Experts of a small language model.
Training: a variant of SOAP for the experts, 5283 steps.
Below are experts of layer 6 (counted from 0) of a mixture-of-experts language model. Rows are named router (the router's row for the expert), down (a neuron's output weights, with its number) and show model dimensions 320-383. Each number is 128 + 32 x the weight over its row's rms, rounded and kept within 0 to 255. Numbers have three digits each.
After each expert's rows: "raises" lists some tokens whose logits its average output raises strongly, later layers aside. This comes from a sample of Wikipedia text that the model never trained on.

# expert 40
router:165101186104123120182143101152175128113162138147116159097141101148145122131160151162100115124158107136173052137125111142135149067142111132150199084154107172128139071162160082160119169122145150
down0:154147090166117136153122141184155157128105155091125140145122169135165192086142078059156141112154128153071121114101104108131147121143103150145150161165096177138108135112131092152127062158124137
down1:124091154117116148105105170119118175106111107142187127069074067183077077082148148162121150106101129136102109190143082150114115105071143146149119164151154110137114189117141121148162206126156138
down2:136115192133148092130195176132100089150144132129134127106160092153092161153118167145060164092110139127166155097123139098089110075201140134097060169104103165129114140136136128109131138135142126
down3:091154095148166122143100150110135114188075101173115029126159098132126173185094092078169053145101125101093120109182099126187189091125082138133015125135149128095105150139162120127163161065105090
down4:169143132119105157173157099134142135135108175156127159159133113142118190111133093142102128084151116079128187155145149099136210087132124129129107153096090203093130116143102132096126128081106163
down5:106200102208186151143095126104112101146106135092139123176144154155096130150137177139130166167105137117169121159110139094166144119167123162100098125128145180142100096098118172085107096134125153
raises: ".", "s", " |", "D", "i", "F"

# expert 15
router:132110127112112150123115051095072047111122119107102147077139113142117111100143118157116117110143111147144121157164081152117108130142117145148147164157116113151118100072134045138176052148101151
down0:099146129148131103106089062138183117133097068131210084168106158109132137122122071134081137126131122168093138144141104116108110170125149132089102094145099146083107111083126167151162149178179154
down1:170087128146157100091065142049146146121163156132106171177087130115106162179072134066151142114181091170142174138129134161151100142072082052116146126091152122127108136184167119149166151122116161
down2:139135173153158140133074093146185135127093102075113124125129175097132142107152146144122187122104124168132148160168144139140177138055125120182131135091107136106183213046172119140172137125142119
down3:116135081163144109145118088160127144125115119119098141108127080118168164113123112161139093125120139097157137132147093141113158139110146117133179114157061121117176110130191106144184166164135102
down4:140053103131107118116165145099140173138106161119155103115163094171095107166064099146136133170156107113095137133113113087070129163084099138087106161121106121158064135109145131149065093121168111
down5:102110168102110113101083188114187127109081082129168146130168080099100207098168135151140129078099087101182129167181190136102077153095153161155139119108199084152189170145151133143121136193150102
raises: "ights", "oc", "ater"

# expert 46
router:149112166108111111132201038158101062135109113175110131075122102147186113100135210167108124097143117111146114151107184140124149120150104128158141077078125136097101106179202130148119068123162161
down0:149133115151122136091213105127113104074121077136115160215096178142160092107150130160145129127108099152123133106131185130099148135138188065192130129127093146138141079095159096120123147142154133
down1:157172099162115168151143149111144122130095039156122113133065192106166168135227097101159144115101135115160118197101087086144133107060148140131161161080117155105138171164207153091101154172112127
down2:097075120129153065143186093151173125144137134097208090150124100127134044168116122093091170146100106144068091087187130182111097111134064137123160147124132126098103134109100127113141142187122082
down3:104139110103150108119111062104124156139122118144088099096096125220102156128150186119132117122101145125170111197126118128125122117171132159139143085070079155163153166134169137139117110123075136
down4:123088073181154139088149140136160126137080168125195127168121113077069103138166096095169112149131116048154107120119119162133084135146100116102119106120187128146148212106136106123149115161132150
down5:160095167116136100088165130067133133119108077048109145100153150147153151153137125126126112137116141185103193108146141097098165153097197048145150180101105077133069211050140126192201142164148117
raises: "i", "iting", "CA", "Q"

# expert 6
router:148113165096106137112049170135175110148064099105116156137144113146170107123139208121103140109161107149142125145117110145106150133098109133151120165168136151119115109072181195143223112132073140
down0:120095068107108139116132047137097079100075164120126083192120143086097145136177166118119142175163123125160120128121085127082181079178129194048108076121118149136101115135128127105086154141135179
down1:150102128217144158141186196131105154101083131145113154089129151138149114113150134122116199133147106151137097091146145166123124112109103109180100106164166107172088161091154150139142123134138120
down2:105123130173089172124096159132078131235131121130116106155142129130050151136124130124186099108140148145090133160160136064163161097097137167154120121086127093133117101141087163137075080110206109
down3:102164059103174116097125144140060184093100145158160136122135147161160148077108159104161205132128176118148098127145131123149085159130129118142095110115161165154113121200157114191255139170073130
down4:138147086122064106158135160148092102189149149086144141152103151090127175119065105117112135094079117173158147131135138111081132103165121123091191099182125151089173101122078112094156132149151110
down5:128105156108102131119077122154128146137165130166134134154134163180148152090026102111145212133074139126135006092142082114139101160143136113049134123107127092149161155171116082083171131159155099
raises: ".;", "use", " course"

# expert 35
router:146106187109114151142147164125093156213183116087114150144150111142070107109144120116118121115140093131152129139137160157085164105096110127155199174075126157105111104162134166151124143083153135
down0:162159157173143171070114084158120138169097149132146149158140089121159103096155130084136094164103159137120084153098110121102103068082096018136115125127126096120106108123131193151146119095117108
down1:080144146162132086137160176098133142108085081159148090146171138141115139098149147106160123104170103095137143105144080127162117151120084181096084088112088181156149080145154072137131139087100120
down2:158091159154124226219129118120187097081054102103089136156116160164144162182082115108149114133086166153143121138098133125098110115135156135139072123087070116150105157069115157149169140150140169
down3:108082132109144187149097070146140165123103122134162151119144106139159121114126151125114085204100129114141101206095099025104103151116126157144126132156155180113126133134138157091168107103199121
down4:122174103076069138129096108134123089154151160096113157051131157075106100146148129123170151129078079167181140118105121079188141100172093143127127106165156052057154167096183145123130084144163174
down5:097095114103055145159084128117113093084166101113146123162097087111141105130082154174118130107122082126187124174067116111115171057160073098171088148095145103155130100076083140076134082151120126
raises: "ions", "iers", "ements", "ians", "ites", "ations"

# expert 4
router:145105075106118144131066170131255199128143121185108151135120116135172103114146072105121101099147116190154123152014114150114140111114113114148090148167114143093112114124183104137130198231095138
down0:207114147153168184165117107123108098129154171058155108115098122182178100136073120093136132072094171071126156093070133065132131119167125194122183156134127088114074103115148128107103157134111146
down1:087146105153134115097138153134146098092114117093092121075105186116148102183117107132145116140130114142191152186165085105153131119125120097152108123090091102157096197145091099137127110068174133
down2:089073071177087104177126169167112165138193129132138147142154097149104096078135153155086100135151147216130102101122173148148164098083126137149060113095158151177096089124171191128146150132129179
down3:172170103140136104052147097122172106154151088135120090096119143058160073197094089136127133124093175131159129096096120110113063119161112150145086130142068164129075102134186142101116101130085143
down4:154188097068149115068112108165138136136109145084113142144128092093128136156075101155158165137118107108158097135123082158053203143172134141070141083107149171150105110103105176126145099203148057
down5:130111115117087120133107141106134109140136139137181168151124095121071111127159109123087121208108136156122173160181179166165150156127090133134155081142118099153149108129148104157105170091166113
raises: "ives", "airs", "ances"